Weights of a small mixture-of-experts language model, trained from scratch on English Wikipedia: a shared expert of 320 neurons.
Below are experts of layer 7 (counted from 0) of a mixture-of-experts language model. Rows are named router (the router's row for the expert), gate (a neuron's input weights, with its number), up (a neuron's input weights, with its number) and show model dimensions 0-111. Each number is 128 + 32 x the weight over its row's rms, rounded and kept within 0 to 255. Numbers have three digits each.
Before each expert's rows: "comes after" lists some tokens at least twice as common just before its tokens as in all text; "mostly gets" lists some tokens that are sent to it at least half of the time. This comes from a sample of Wikipedia text that the model never trained on. Tokens count by the router's weight.

# expert 9
comes after: "the ", "The ", "New ", "National ", "Con", "S"
mostly gets: "University ", "York ", "Army ", "City ", "School ", "Court "
router:138101135145140097098070052152146142149109147177125142163160126108176182148137117119134146154136117168168088154125212081105100131108135160103067095175183119101094121124114177163133122139112169065127100114128149117162103138127076098128117089114132145068178085154155098142151181103190152116117177182177137119126150130151130152134120179175
gate1:143168095114108125160137144120165152133138138144149133139092106130127136141101145139093121153115143088121121072134132117147182077112120136094163172110099123165138045159096082083112144093169144110142143138132092129157149173136117138152140151110118085096171140150040164123067141169085163156108139154121118138139120111163120174078142140117
up1:094077135123092107135132100147114080151139090141139143152225114165163084125132119137175169108080111146087128164090132101171069108114138189143126122099121140142188154148134179106145100184100192113144144178159182102123144093161147129082082084054140113144108132092169148109130126115110093165142151150108124094125125186128122132130119120135
gate2:104099146168123125102155109155158128132101077162137132092116138114145113164085135105162185109143184131137106119128094112045158099116150123098117093132154108082080171097137111189102140149099111113080126081124085122123092164092102103141148123144019150151103140096164160093125108161102049091109128167141139154199124150117136121126170208146
up2:162089151115134103080053098107163169125152150130119099167119188123154141205137127115171134154141206098088123096154061139170111151149135141165127139103201110091157048135183091177124164100130134118128161170135191104120130132141125079108072133099148095157153139110168115144155148146132091085070184137128108139168132146072089098093137137009
gate3:101174167039132131189111150172147106038150148092149088112111104167075112118097138124098131127142130082125131145132081149116108077108097143111141149139185114157175129176158169138129125135117137134183109145118017112160165112096073127154125163084114174169098117151112150169198084111084107133129180112112142126103086142114098165107067114111
up3:152123136129146123112123135161166126066135109080150123135141132157090117134160115135113139137105156056109137214172121083129067171054144181170101095131152112161200157101138132129161135122143122164129195153114100129153079112147079114131116135111078141183194132144105127128165102068108153229151158141136139163126123124185095126137108116130
gate4:140122120145147147124144137113083115133132069141098130137190156134114136134121153067120139044113199126144142143134193131099112087114185139130128118093151176155146136114100085081113185116124053142140140110136149131110143126112147149156172127112081088111149102095167171069199158084126091134121117126070149087160163132092191164151192150129
up4:161116166117141079059170142103096123178164142153102130121060089123093126125176153151157104175093089089142159093045100089139143175110116126134128101143066112091119161151132173155122124137170196141108113109098096166135049119167107153105077145138104106115155145122159146141094095135151132175121180082164064035102132087168082181202137123125
gate5:084156222121073150151114177131176138096172077096124132133126132105098120113134105128147185074201184126142121161157138133198115166154134169099193101168187148119140106090089099119128129180165120135120139119163183099124113143126125146150145162163164138116152116142102108120084236166155179055112098096095076097155128175126153169115127151189
up5:107225166125131110160124130156135123124084172124086208106138172161122130130131098175155162105147113052109219136160131138095151165083147152139028105115119158069145168099145167144128114138141084135177175161165110144196141160107147124073094147115118184165116128171178167074099136176131126142150128126110112141216116062100149095117159124130
gate6:108100154121129165127080138117216099143160128177108105150145122173154143141146139102122132132114117075151177162168184152179122114120174123137043105125124141107209148136130082115092130086098088065146111181121139152153137143111152046127110123133078164164169085142169141134134122121093166146179134189162092154134126158087126142127184107103
up6:128157159101122032109119174119148169158088077137140070116182147158156203081091141100185153149143117072162188103102130145163149126136107147180126129076126088144152136132090178092132078132099133140045076086080124154061112073112136093186093121125116116142180120177082110136187126101106096117145132102162185163094112155141118149125137082186
gate7:110098120098108146095102120124133148138118114185119087141105146110134068115121173155115124175127149115144120107144152140138108161092114132066077122066105134093179049150125151164113075111137153137131093137149086179087147107068049133176121169118157113160130162124121110115121168108044117110182187102097197133186127125173162185104138126142
up7:158163132148148098081115128097123105149208156099117113075122149144067116151097118119145143126146083095044130168112141101129092143137131156137075144178162122098121128100120151099101132101127127115166132133162132127120170129124088152099130119141103072161097171125171120141122133125182152132189157099124145114075137108124065159133113157157
gate8:121122121059121169185094119067153144079141138164137121090167141122004112133109196104134128177101127126171132121137113145153116134138129094168119107140108141128140117166157117113115103187094120145161115155135066141114133146140118136100140121057104169168108108130115094138161137124112132138120101142110162134115139162154155135109151163144
up8:160066119134086150117168112140117136134150093125126171111116079121135137151118075118126098141121185163160097086073159111145110094123112105121108153068100137115125118138112145123091135101148135123115147103120162123108182144089189098156156124098147122134108175066120087096137056119097150127190103086119107160075086119088160105117102086109
gate9:103096139150110107138148188118107125130202160156068138101109066162158131149126143154103092136111119112147103160142133136130164137097174062105111129138139092157168119152096097154141189130117147149175186113156139106137112096118116078152112123152075187152139071146096087161168118152148148125144131098074053151123126223117109128192120166180
up9:143137145121122126103130173122144102153156085127151165116101133127142159113196169167086154138062094082152212105083173128147079070107144110103143107131112183208129105158163125137156103153063092086161121148151137119128158158087133171089125146109131147130136142120112109131159199135134155173099080084147161095096177152111146112087157186128
gate10:123127144153154162125167178075120079090163178144134099060123126112106140155166124094192041122107096135091174128120119127143120100179154126084097128090144133133121161135151091096116139162098065122172169072104095211150116115152170112140147134125149093128093163114115106096145125184125150169109117123128110149123134147137153149122139161150
up10:140146093100170093156080080155159137159131162155136147185149144122148093135175156149075139078079106087145144197125151155182122098171132123142121164100119149124118119137107135097118174126128196089132072200116160129130147103148136169200135147113080158111144106088153102133159149074131083132124159147063110135135151147115163105101111104092
gate11:110119161093136140137140192120085178172125133153105186073098139116166122119157138130153140110093142103141104115105174125146101091117158107093123112163142186108150128086126145123167159134139125121142115164115152114164124078136088048075144171179083132109168159119094125058147100157127154182126106127129137127127129148152095139140129181150
up11:102142119071147145122116146170133165148126099150152127121078156119201145116161182118126077141062105127071181143199121132146172139145126162110084065138128169102153137097061150136079161131156113102146115132143161172196103133138090080094102199166115133125103135119143148116147155146057172191135097162121116174132128099124176109123116149132
gate12:149140177128114178168213140151106141100117155109169110073120135130156128147096105102078150165139135115111085133066139115073097094118122178095168144250090072116133083101131075120129119128119188162157140120151128129065114107120186123129178139107083102131102127129169103049083160126133141129152109146120132124070164157155110147137088124124
up12:154137166120092161123158110136159139036136167142165157105092095143141192112144118105105138170131107102110111067119103104160108122075116102151191170161112157141126092095147075083146176151144080146177180135146114098088160082119139163137103133090133180214135097101104108117135165181127185143127126098116094111141126121107107182132065165118
gate13:142155096118135163132152172100151124145139181145116143070118163152159123167122150138097132115063123094135149134143144206125144107143112117119083135126145142124124132201115108159161110174194110084148141149105149120142119111080158126135147088152075137153135087123066100108141133161156092130142094120071169142133130157114128079115137129117
up13:137081160149137090095171121132069077115081143181044151123077115089103083121172129131124101085114140153113125128076143148143123136117112106112103096105095140099109136076151119147093157161112147139136112077108161124158189077156111150078138119114114175088098125121149108110102125135103142126089082181112087135108111173119156123103121125091
gate14:062067146171139135114188169175144127086189211093163171126085164149130198152129178126157095124106118102130103118184151125115084169139144092094129150163146122099145128080136141134118144199112168138099072135086122124130162150164160161123103197147112145132128118151110129076097152168125184142188124078109081163088109129142071158196110130117
up14:145081145106131113204133140111115144137109073114132098190184173131170129105099052131120169085180180186104181199105167143149109083083164120123140135129151080142100127076129100109162140070101179088148158157144133083135162130122161117073174121129098092144145114162089120116119118148141104140106138126107174172109163130098130124130143149136
gate15:125136144118123120142113155087144154144114178150084123161123103154152098171144172168108125052119043068111070132101122139080134164095111112088073188167143079125138110106083147128162102118167129100128139099111121190140112159139172082148151121132077087128117157102172123113127094170165174138125153147094042110046136140154135151184166156077
up15:154113095138178145123122082075117101112177156153163110168090086111105126098125160103122103116137152185126175113160125159178200125098163154147120134099147158157115104181164118117156147148096069142106139098114139138097139155144077070156168075115162173164099092062130173188151134088132065084145173164143173168155087106094170084120108119188
gate16:123185182183145125072146128127154130090149079119151172053125145107071101137161141141140098142071135172173113144154113153117082127123132128146106070145180137140139079103106197066087153106143118120159140059102121144121116138132140115135139156170153145154125149131158094120157100150148084114162169088153121097123088138130184165148074103108
up16:153117074131122119127155120093146153070111176176089227099076182119120138121072104163119151166061135082164129067199127187126187125172179067138108169101165093185117105202124114147116086133081148167149137171124140149125109143111181105112123105179121132154143129124095165139151146132172151122114137137106092094159160123109156113141163134110
gate17:140158148149146113109071118134129125177115072107147154080095152071115119142132109194153152129110116096126089223116101106168084107076124145138136101144119148131099076144115117159134133149115162075142102142117102121129117107116122161162128170127122053088127138108136123103062112169072129103108169112106087129095146136153115120126127125184
up17:126098065136146136095114105092130156114088145080104134143104092120119148099122180144105092228119142166052155114161081142145146167081111106137133126152126092091141109145117091149176152163141126169127142163110111119107189163157112166161141090119137148174140133119086105131093136092122172088149137126191140130144141078131154109119127092146
gate18:169128149085152155140141101089150132076152130093084135157188095101130116114095109099081118105138187112176107172149188147109130164161125139106159080144064059121165097132108131052125113104170123160142138152135106135086155110151108124097159095136110173177047080117126122066080155127098178159148080136123124135171122105208099177095102173084
up18:126181142086087131154099104116126124140123122076108143146187128054158154082124104141082107120104154114173158185169115142137097127129104174128138100124128081189127113157154190091109059154143123091115142092103102173099102123106103182133122107149098162114127107144063145069145165127143157173138131068149118152119116094155040133067147167094
gate19:122125139152118098116090132160096113090164144173106095116179172147135134158062133112139088101165111143126123154125127166142094101117184122084133164141114215154156171042155170071101157068096068100187082135107136137082164135116132093143133103104084133203151130122112118176154111148123146120151116147113119125137126144104078081138159140146
up19:109117183206168105158116096112157120132142155090104142102127130103112108175116157121145140086105136103103113121171141137061101102157166103098082186123093119077068144080156096131084128107106097159118144142090157129122133172177131126146123117130114115107216129131096114132086091158139120145107150076148118143160118153124145092144171136155
gate20:101163088142062148206095095158217161067140118039118159121114123131073149061165114121155135141130106097093133072136072174082197143110153214107111184136141120094098130160126102101156150157099092122133158153092093144137155117101105121145155107109121165133134117138146140210086164145102104071135073135140137136114189091104119107124098177151
up20:125164136114079174159101139131147164140145078072187139142101165135107107105130120102139125123116104139104123085117086065117123162135103162154144169177088096125135157041090162148108172077123126136098117118126162150142133118065072114128181125125112113132088143136123143173134157091113139064117176087141075128107151123147175146122080141187
gate21:076130155172132132106122113138119095157190083127048158131129112119080109107155158178136155108126087118152136111090192113124130186097161117074129133153117150112093172133174138155114158152077076160190174184138132136109176123158150083147137140123139122124099066113101109086174097215110103100193180073114066178118125138157076132139204101150
up21:107132051175124108071163107115183051145142121171172116153080151134141114171120111104131131089082184150053145178159141127105110151090153097088118154137088148138108142142143090142093208106135144093080140146077131170064133127113083149199100115124186112103110119136139138082102150110137129124107147136148064160119141155138128145056140101144
gate22:122122113172106133128141071201133127152123075084138113159114144164097186149119106167139119160118134091107082149123188131079139125190116143132163089151127099137128094106140137131108151136118087158118101108126159170123135164140115116154134131146140176186189104111199078123101068132085142102160169122140168067120056179112084147148083112150
up22:153122097105139146138078143087188082175136109118139185098149184175146128129142096117093145166169147153153103180148077154125131132125135141144136120137103141171119122161129156090209142138127129167160176132176145114073127126103136080127099119081153150126087079123117127126066100125105120093132147145105138154199159142138118135175141080128
gate23:129121144140185104111143096078181180156139142103116108120107132107177195090104168111137134094121145133106122151228130174099158059091122077143115097131121102171131113136105075086104131136135090118102149122108114134104134180138121145129131113180104110118146155069110080140104109143131101128141085137172123079089139119166183102091155133144
up23:160139138132122173145106144166077159083105155102123125109136145120139105154146136135091134198167131155127161096171101094201195091140133094138064176092153102121091166092129108175112111090135139142126088126143115109212164137073106160128084157100133155107156093158140143119112102162127148071179200140138121132168105091120067170070147137186
gate24:135160107112171141096085098125176137154139129165164151131083148165156147121131153130106123127065077117068184173136105087147139168113143163137087150139159132134150132148126103089153147024143123075165103181114090145134096085085084140150170153130087174118137053127151111131101156150107130112087167141118108129105115138184136124118118134163
up24:117132090148055159170083101114144198091122154104108110077215102143162139120061116160086139074077126149157142093155135129144194111140113152117123118108124138133179167140083140135143111100146126121135073121096107104146097098144113098125141142124173158154106092102149162117095148190116126121173153095046130170139145165094140149094137112051
gate25:203085131139136090135126138084188095133123143104178116138147164096110137132091126153129151164123123077139150136094108140133101100102122083137072140140115137147144122074100137170095148115151097162163100110153169168132139191111134100115142139107135154126143103083180125129118138155142066143127205155134107124132115129143129145166129119131
up25:100148171111178179138097117158099138151112117096132157130112045124157115133126175146172135136117141143137109170167123094118145104180116179120184143161106155117161134073132113152134206116107112112144095084140096126142171051102118200118148186107184142137111146098078101122131116144151184123124087100087185173120129165147103126074158173111
gate26:127112163093133116084159116144121139130109076119162041155175122226145067143114142133172119081095147120156125122175117131204105136119148112131124129106109080126128109113108117143103110120138111117169120156128111133097146114158141119090126131080153139109111108100106133106119109098159168114060126086147207122145173165124081112108157161156
up26:119162076111099126111159093107120147130155150127146110122109110097103104121144185122072108100117108194112123101134150099149104167113124066044144131087157090129107080177143127122102132150099152103089132122185133129180084166088191094087141141130135138089140117178069170193167101070229123136101124078155129069151121121135084133100133098134
gate27:117108159141117121147136121108125147194096123119109093114143100090077096158147096148103132117154070148119108132093191107117143088128152104097166090147148132126153134109055149093171139116157117160088117106143130137135135116132179089086133160147138148120095124114077097187152117094173070129149129131129141108154118143131116197074136166115
up27:079093144178099132147129106129083155109085158074134117149099117099118147144109105184134145087192123161106112055076202119072110092148111090153153133135125154114157156053074098119152149119108130161108088107088144075067144080113180128108142143147147096089116081102135067172101121127160110178148048132112146042128130132146113159035146129131
gate28:138125148159128131167107091121133153109126115069067138088103152103153159072156128145084109120163180133117138089126159150122094139084142154133154134144138127199147096150097161102128095126134115102147189159137104091167160167130127219146178117098052120080114143105165116119133204113148123095144098111117117137107141148142075121071099115190
up28:158163132090147095131162090112169149073120184139144140113123120101146199088140107110091155194111202153151181147152140146148095130152169112188126152092096150101154137154131079116143125091150131137136088104108088101147142115109090120167095180167145083131109142138131125145140139108144085132193132182139201102071121134150148099133152074070
gate29:085160112116147099142098153133168153123192138113177131143132156099171131173120110087135108151092109118146171104091142161130172121143130137137117141155125080101162132119120137140127105114137112090127114165089124117149159143104120143146107121128159192211063151118069111112150137123059111157150084136117126132181092115078118074115128133084
up29:101046138096087105063203068122119144144075086109135137116128153144133135125143132158104099101068138083150083116091235128066109117123122124114137110100066138125139108115179088129171089120175132168166113152128114136094128109084161118125138201139124095141132162081178123130116124152136069167129123119130154102100140149107090158133128152090
gate30:153103158106119113118170164095126110133113125094111158095097039151150055188111122152130165101127126121162037141103161143099115180111182139113171160127082089082102163058067127117116117151204164127135121139160135189133105113173206097127139147080072092131136126128138110174057156077106093071148118103171150096088129113095152121131160174129
up30:142120128153112150100096118124154148160104109197144115154153140115114076114132133015102157167139162138158121130125154157072098108223150150134143148086165098162146068185107127082157124136106075135127153156108136100095153082103133124177113113152151142088144125138130116082102089121122139096124159141109141220096092107094142095115110144096
gate31:146119131134093117110175107165184180150125113103069150106096127101163138110120174111124118132124154147182122052123157154152137175078147160057182145151108102151132185197080151139123116173090178099142140167132120104113138162112086175099122114128076113175140127114112103119147132144171098179132092081116103143161134147074166153142138149103
up31:152124128171148177130143117122176148088148154137064060143101153115159118094118094125072119122127094116151138141158107144122097135095108139147145145150115155109148130144153114091146144068119130120124169169093145143109117143091153201128198115130165166120143102107162064151186142146141088211126163136130149113150089134107157159155106107149
gate32:170073118160165189096098143110161112130111133123155148108141142104170145124186184178128126130107088100184137112124094114131123165060117118122148106141119110169131138146111128161143109062093120091192137126135152111148108139102087148115152159080134121132108123122182095097137173168109154161137122124114134137092075159122159151099154142131
up32:141095127097192192136133136136154103170135136108147117141200180179170125128112182113168102136106111123183205128149086102192165127104112146096120130065115071181159128151078112161099110128137126079133058168147148122103118131143093143148142177066100131139127155145177166130152168060081172163134137078127168150092114116095179121108101123141
gate33:153090127154140126133105116150118112179137108071201130129190161134129163144110120142122164118148139159107181129087222133133142120144141136139206157214133175123108166100080101116146153100170149090136128193085120117166150141113110130052169149098033136083110131139140147114124156180142122177125115147056145157171127078154115126102160179116
up33:054126161111118102108104118128128127107179112081082120120090053122079084089108095098142137174180110130098120140124108152151138119160152070112116114137094141146112109147134169158151112115099109126120172093118147091113152114110139092144139089158143150092096157112099112167149130098100154102116091122148128202076139082092127112142088128155
gate34:130099159184138143148083148109133132154143122115058113111080105065109203198137166140216121119139128148109122106113107114137112085156209129099144132143127130082131144115121148150179159154090158213169142088131108099102185145165118192160137127157119098078112108120106089093091172128125141132165133081114100135138091123101165169147153170114
up34:075129138109146109150115122110083132129111135097083100162130093112129142121119124138127120078133111131176167139121120101153129117172121120149106168064106108193113165100155074113085070075127069104124131092096115136163167130142148037165109113133156064170152167122118140164129123146134117128114086131105117097047125142120103073085156131165
gate35:136104169119131114169122145087133157137122115150102153147137125168129137118118145159114171087126189093153207113062066099153141135153160140129102197143142107123104083088111168138144160069120085125178101147199128131157155143062180123123056097139128107168101178088130135093109147124093138137151143099127093077088185154162147096169152140126
up35:179133168164127161178125138090094072127104169141135151149147187117107184118181151115176076101130097086114149165143153117160124169113100090162075151096100102112153165170151110175140103140148135151111105113174098130131175137142152122085110150159132126176159079158101172127094095138179128160114160090146128113144108142067065108126139139160
gate36:134096190133133126135136148154111179162151053090074168103108114146147109139124157204134187168131138135077127140122184104087167162127143068099187157163101093066103107105134117164146155143114180179150151115142126146158139102185147162168181146074118115146090139116141125064180185178097126142109149088115151166102167101144106123148136129158
up36:146106091141143175117159151156157144111076131134171097141097150157169103129107153137132128112095135109085132107147090108166090156127133181167162080134137169154150155128146148108096143184126113161121094154126099162117119137107170129115131136110150077149123095142144102152166190107087113169117114162207100090058089098189122073090127127114
gate37:185130114130160145104216142121144149149166132130135183076072152151128082195151122118165130110134144116110107144141119086072078156102145156089159124130047129116124127115130102114148142090182145138147135098126110089085121157125104093138103107108092106178144127141125168105152087073105161126230178096143129113118117061133159117127125139119
up37:055143119128066133173119145065121138124133192150132164083130162180086104165102106100104107096146094134154114120202085127164101185157066163158106145121138152125139159188153140136139147178123090101138149196127193108132142130148139082110155107172133191149113118090136147145105099134134086096126074122110093128148121098150098069090118069120
gate38:091151155097141110120090154191126162120078157153168086102148176129168127050126112079137139093094115153136082191120172124140094108086146196094117120148115121124162189126112098137114140082100131166163128146101121141139184128104109145127093107109150115193178181118158112115172095144155084122107116160115148171170105180196158143106116125096
up38:108094155124101194179114099118129128099130116118177135186155155166162147121114112116058156158138151136178209072111113119080074133058087110123080126146127140180191125156131166097235076106048134080078125127151148071153113089127057101152162135158190148139088126155133124109105147079186140106161103129133185119147181126131135138114107136101
gate39:144119125120163143108175127142169111139159139092092086102109122056141115118128155199118148130063190158097127145130137130180189154104139099120156095100137043155140118173066154119227131086148152129144148058132122132076140136190163162146137097151123082107093143103119119080164106191114126157163137094100130115152120139156163144164136156087
up39:177152136140097153141157115147101162142127100090068113103085126111135133088191108109110121126141148151116188187127121138126162146086095127111164136171171088127172151163141169123223080121208141156117154149102129120147090098166113116084109099114086097142154101097120143109120094177112117096211110104118141114151170117125132138122132166143
gate40:151104148135080129099125112118136118115170095124078134147133166164092122096108128110136173150100166119118159151089143108174162042081167131167115131086182125166084107144043135131156088170150139165091116175107168179138124110186101110125117111147135174087110175077118084180050143175131097084069087089132136165126065177134125134150093152166
up40:141122159072084149199101088129109164137153128131159140068149126122105130130120120114114142082076107076082175155116142112119167048183146123090119105155177121144140097116122100087158108199159148128091126197071122172146080102144162138213091116135105124171111142154066091136069120108083118090108105083112176112088113117155153154094152113140
gate41:098132138094126072105152140140156102106194166158133152117166124130134098110167117168130132052151146120094115119123107111097152215141124135093165149076160157153094090088204171099097123114177129135168172068135167128050168142149160102137139136148134102162135052092139007112174111143132136153087110141145125169185178150153116107118134144126
up41:147155134150114157119129143146085108161154100154136094110155112182131110153116140121110094091076122102091132148089089121087056063146162151169141166137135138096138163085111128153154167179132122111111047069077105129159132145136158150100121067136067161141104188117147127150110088114135128185150147212079111119112128161171160125086097143198
gate42:148146146127124123174111139059138151169172101192121126180097145116086102150143171184156090115176108120115083114120114134091123097135205163092135128180128152171150181117103147154154143095121058150140120091140090186199149102113123105131120148135136131123077140126148137112131121098092115134151135165113092117100176150153162114120100187103
up42:152135128099130146148150125099134140180104079095130116099179128153084163107165116146126130162090154196138171121159098099088138164121128138140130153108064090132131121089118143151091076116194117110114135107129170049121111097120168092180137098099128106131124156171145195159096147097155134099119108106151145102113092090125137084106049155116
gate43:129141170147132131132124084159147123124076100088161166173153160115163117169087131135110161135087157136131090121213186145094056139130101151135063165075169127130137123119129095141158080109178150080111150101140157078102146149193157174117124140127136109129104158105152122117175172133129158157076111119180146148099105154168145085114156174179
up43:079129166103076131106155123129099102168140082130116116168143176168184105120164096110076102118138154148134139156121120074183110108118125161134159165121138171106102149121112121088139138120128110129125124074192160085153115120132133185152147118082058104110128080207095140070112142097096200178171161166175116132070101097154124199099197178128
gate44:128130138106113095140128132155138138073108123134106112145189164129115070140146138130105118149102116210168127157087071168159198114100139150109120177087165066161109196090134150153176118127132112085143128100159236136142189141111186107141172110100112126112116132087139154123132138126178100135049155080106136146189128133101104155067183163125
up44:204107070202201175088187112105181098171056097077152142120075079052126099156145142108147148155057118113080155155131160089098058115050162040137123101129046145072154092166108129126066179059161125131102079123147126125121143134158096118156162107141112072112036082183096137179119134175105124123129130142137100140116081155095150084174086116112
gate45:195111104156168135127111206136141134143132144102110144108102139084154077122177141152135105149138174083097108096149155163125151040055148110092115125084159145118120148113118080126119150127124140105097126112115101127127126134096151100128197179123143156106178150115145105154158123152060088111127136131119080109142104083108146118147131135117
up45:160149098118208115116088117109151140114116104125082192102126179147126103111139129196136102186120129175099131156141097151164149072100111114135164124182188121188108147171156111131172104177035180097136086156136128093099122193150124142167133118105118123102144119131146136182100151145098128106102208140094133137130140089115150169127107160202
gate46:135095185121125130151155197149097120089137151073147134105079107140158143189135105155134128151187129146136090066082146107115153119171171103101141111140110087101059099133160146139085141098124092163122121150130090086107132131087115123097172139119140134148149095110172153158075108087125057188106141150145146061135069141140192190189129165136
up46:084104171160088197116161152167108134048114117118176137080120092129175133150126130083129091165152099102106184127100128128118137116124151098073143075099114146074084145138111115058143106107086185197111112117135104131055115121142116112080165111070150146120099156104105165130131113150133146170088142161159189064144096122144171185159087147197
gate47:141147123139123186136096131164148142146135086125160129166141118123142109119165183187165138135095101118114108151096084071113154126068127137132084169105176122149149121101110172133143105163164158178146218104166050116135104103147142178151126142092128092115115154160120115113101146142195135132126044078110124053195163095181045136136146122117
up47:117112090108055089189130093157143085134174107154132091081158196201145148130102127049108122135122140096126192140106141141149132118125121122152081088149168138190159114128119100120141089165105112109122098127102144093064128137077101038177142073142136194142116095066218120160167106145108099155138130132158156206145146142148158154070132127154
gate48:119142131109152185125138177138107092148098152093138101140185131149136107088159122142167082112075185182091079123054145148118131143095124143176096170137150196175132067116108130100100087069057127128142116101120054146116104115183067138114151113159114116107103135145113123051137165151113106085145158088173115100157129151148126163126121182124
up48:167127146147143178095170096156054111116104231122178117122161113084084115134164127139117149114126120127142068104162162135132158176069097102130132122151128121099137020155132108170125161098119098153080082147143092088128102126207128189121183129082036118099125177099174144177172143141178163107104125091134156095200141106145156083108135116099
gate49:120153142099109108166175147109116107109150129120137123069155154143085139168157178122062128135149105085177084133095172145150132081170160132133094108097131164139132090106140113098108154162106084165127178070072089098101136115182183197150135135144082157129133129107116133134149130087189135141166117120130113153143134149111134115131139162134
up49:125143127081102071163138113165091109042104094078166135122131180164076120136126136076077147127183070122128133176087135154110140116169134113088148125123151171086156118152142122075130123166111104160148170134154099107137187148125140115137156133147174134172086093108172156087151096136149165152146125144152134168110156171110095135136104155084
gate50:106133131127106124131141118130141118165149127123144128118128091079130122166062143128166106159172160125111133123172143126092098167106135158169135108149165106135118065127090143115154125144110112125153105105148122140047134140124159195117137172125176114109101214124171076136036163166124037056093133138073183125111176112112132104160130179141
up50:163196126135111095108149105127149136123137111170136132123101125146099130121078088093045121117122092108061158111085116107152101143034102160115159078175138141144125095198123069090159071153133149136120070146110108114129111131097152128122133128139116119182112139141157110134120112124168099127087141150103126134105149089094083125108082152136
gate51:127135136120080111097142159107154144103194115175124087145131125160135064152120128146104148082187151200176085104065072174141073109090161140119144069136110112127127094121147098100123119160103080178173146136129113132116169130054146114125164122167166123113052095134138185094131149148040155078148149125122084145106120140127162171110116117119
up51:063156161151184147074143134109104130125113108128100152116153180139174161134178174087161176081157139138106138143162134053073145102076124091180143172137128139139152122112042129158109188112123101109110149116159190103098115171120099172158139085109110102154114131108144081014061105139162159105151111125116110152165129082150069182156149128141
gate52:076134131202127088100151106155160117073109129146106144141063078121103136174081160148130118122142111106141128141108122112182108174081169145091110152108091153145056128083120178099137088126086179160187140147185141174101151195203170096126155174109137163130127124110165134123142133150144087122142184180097126079062119137114136134097104135126
up52:110112135115108166131085085146093141068196088090107103128140161136138092119158144131148121139184178118114097138212134104159166137093139135162110195119180145163158127153166105110137106155183115081136165116146137126097115098122147106134065145080120126142126135151168097078118143172159128124123133086129100142165062125136106158129169098080
gate53:133108139136148105104144152110138150178113121179059105153119138120134100143110109101102143065157122152142118146089105078098131107098162184128106043137126156084098163139150113163137113144152151160097139176104139047046129089121181110116096149109112076120132228168143191100157090119134125150094136139129110089140175135154138145121146164083
up53:109131228096108109106113145168140107142077127159143169130159115131156076133144184145116171097118145114123134150171174091069106130081164117086081151077126091132107155106131158191115139117151169185155122130131120156148152097111158126160162147091161058168083111127194156086086097166146142086124112133123101115120101148176151079150142098129
gate54:095180136161156120141099101113091133149146137048130155125168140104124127123120119125124053141143173123124138154110118170139128142157117078080136133145147161130119112147097112174135132129182160069153151137132167097090162111165090088141178161165128141166105090100102152140201147178127109048175120120148082167098124201103158089098166146200
up54:154183152152099105107101196060116146154180135157141159071130124093085128122116124090120137160138062133177114090052102141040185111094139112129087163191134101079149133052093149181119148135079130108155191069090201108121088092149116148147166126161071145147123122160143079150182094123156209113134107074152151133088143121164066153117180172105
gate55:147164131156141118064052106101176175071187142129103124159175131077059139106157153176120169061106141131143144089165087112067127110106092134122109087143093101107112127117164107183129169081137105102106140119141180187066121120122135159123204131113133115099135157128129157104134144123124159128185157091122122149106093105115144159060145101148
up55:136162136181186137149159154147126149143116111077147102156127124138149097077133146100094085175173130136063113148104193111062085120117137113114149155126168118124156113125106118099117090144089134141103129081106125077143147061171165103116122152204121192105140147134108037129090122145183120121093111142085162120134139118192092146140037137174
gate56:077117144088104129184085131082109112101185073132143180104160177101124127134106117106133220097087174130149140111171108139087166100115122164140113094081210114150141116093117138053135163142137129140138150128110096083115110120118169133137129131154178168123122106109049150144166111120085142102174136169101131151183114133211107149067135118109
up56:120163069133111111122126125144105136140147191176158104111066085127119125133127139156167129200171060135113134155076112173113130141109123063125161092210098110133119098116145124108124150147107148093160115139153106125115125135081130112123198170109191134125099122137179074170127082103109113108123103111135156126048154100134104127136171129148
gate57:114115109091124178111141117142127102105110143089116133110190111069054091070109094193157144122076144139161123128140081116152149125124131131142120092125097135135094111178079130178212122148119179187156146152122204108109140081098176111173144108052145127122080180106124198163169108147090161121113179102117140085177140153082141157092140115156
up57:112154126139103157104102124151141113154139143098139065068086072109117138129086125129155141188127122077093133108104084121109154115123146156165184102129126063143105166130100151179110173139100137116130112114109095135138130092093171091167144130134123150154061133080130179188153148133083064068184155100147097128107104161074147158087174131158
gate58:103164151130122099119108146104105104143170112040113122149157173104101151168066132136112157097107166108162163141094134130167123096156130200086077180122156146107126107065072186150127153133120110077147160157114129111183146130094145110121158124129092134099118129121123139104156150166151110124115148101092124112220078108065087066080122094063
up58:062138059116115125149173130096133149127095112130167167107147126140201139149123156139108128161186112212078104117163041109173122108070159142173116139134077148199132138106110117136159143103125133144175124116148159129156161148127103164125140094130114082153132128133180074148057103120106118162107054128110169133099121142094115144085138196182
gate59:131112071133099148182143123125155140072139091102139163095151178098215134150107122125144139123105122112128132075214162173083104126149118122145155175120097161087132166093077126137129130029187170105116113087147171160087149144098132128091121106148133113181106114132160160086079145179149103102107126205108136052181122125127127099121136119085
up59:067143161100163092109113107153080082152159178162106154159111135158079148135133152107158095130151144112175118165118106052191154123141129147170137091159145100146092133134143113126127149232138103119109021155096115084168116096149117118166107142130113174066135112141103096145179110092126220136164160100150109222080105146082090099105101127153
gate60:112168122106094081171184151188083123168106128063146115137135118159111099128098140111133115095097123195125134124098131095197174165134154096120166124115139102149165181118155132125157152168122152135105144104130154127085157118131167162118105194085031158138144110151103111105131125135132118156145080120113126148170151123165135156157118115212
up60:091071125119143093132134112097071136078212103119129138128084158162136133124090141208162114088189084139115164070138080087158137173158145140162116134142122128131079091063108167170117094189112170115142137136154124126130138127148144112118063177116171136113212139127056181067142118151124124166092176076163168156182101116109111115083156109109
gate61:092143121128193156113109154130174060140067093147153085120153218117121160155106098135119123175136118118112083147224130123065128047173128165178092100134175129152125113115113094148129108172115113097105073143130098135051155160116137088177093146118126145161148118126084125072175215195090129128092185118131119151143032113121116160080152128150
up61:101143124149089118097174144156110065157086133122152113138116119139148139142150125127138096123152085161113100090114091131140078090169117108133109122127180081140177148169082173162150106132107135133148175120182133101201163138129101118134108141103136088119119140162133108109169078133161149145130214087094123152098153120149075153094149114136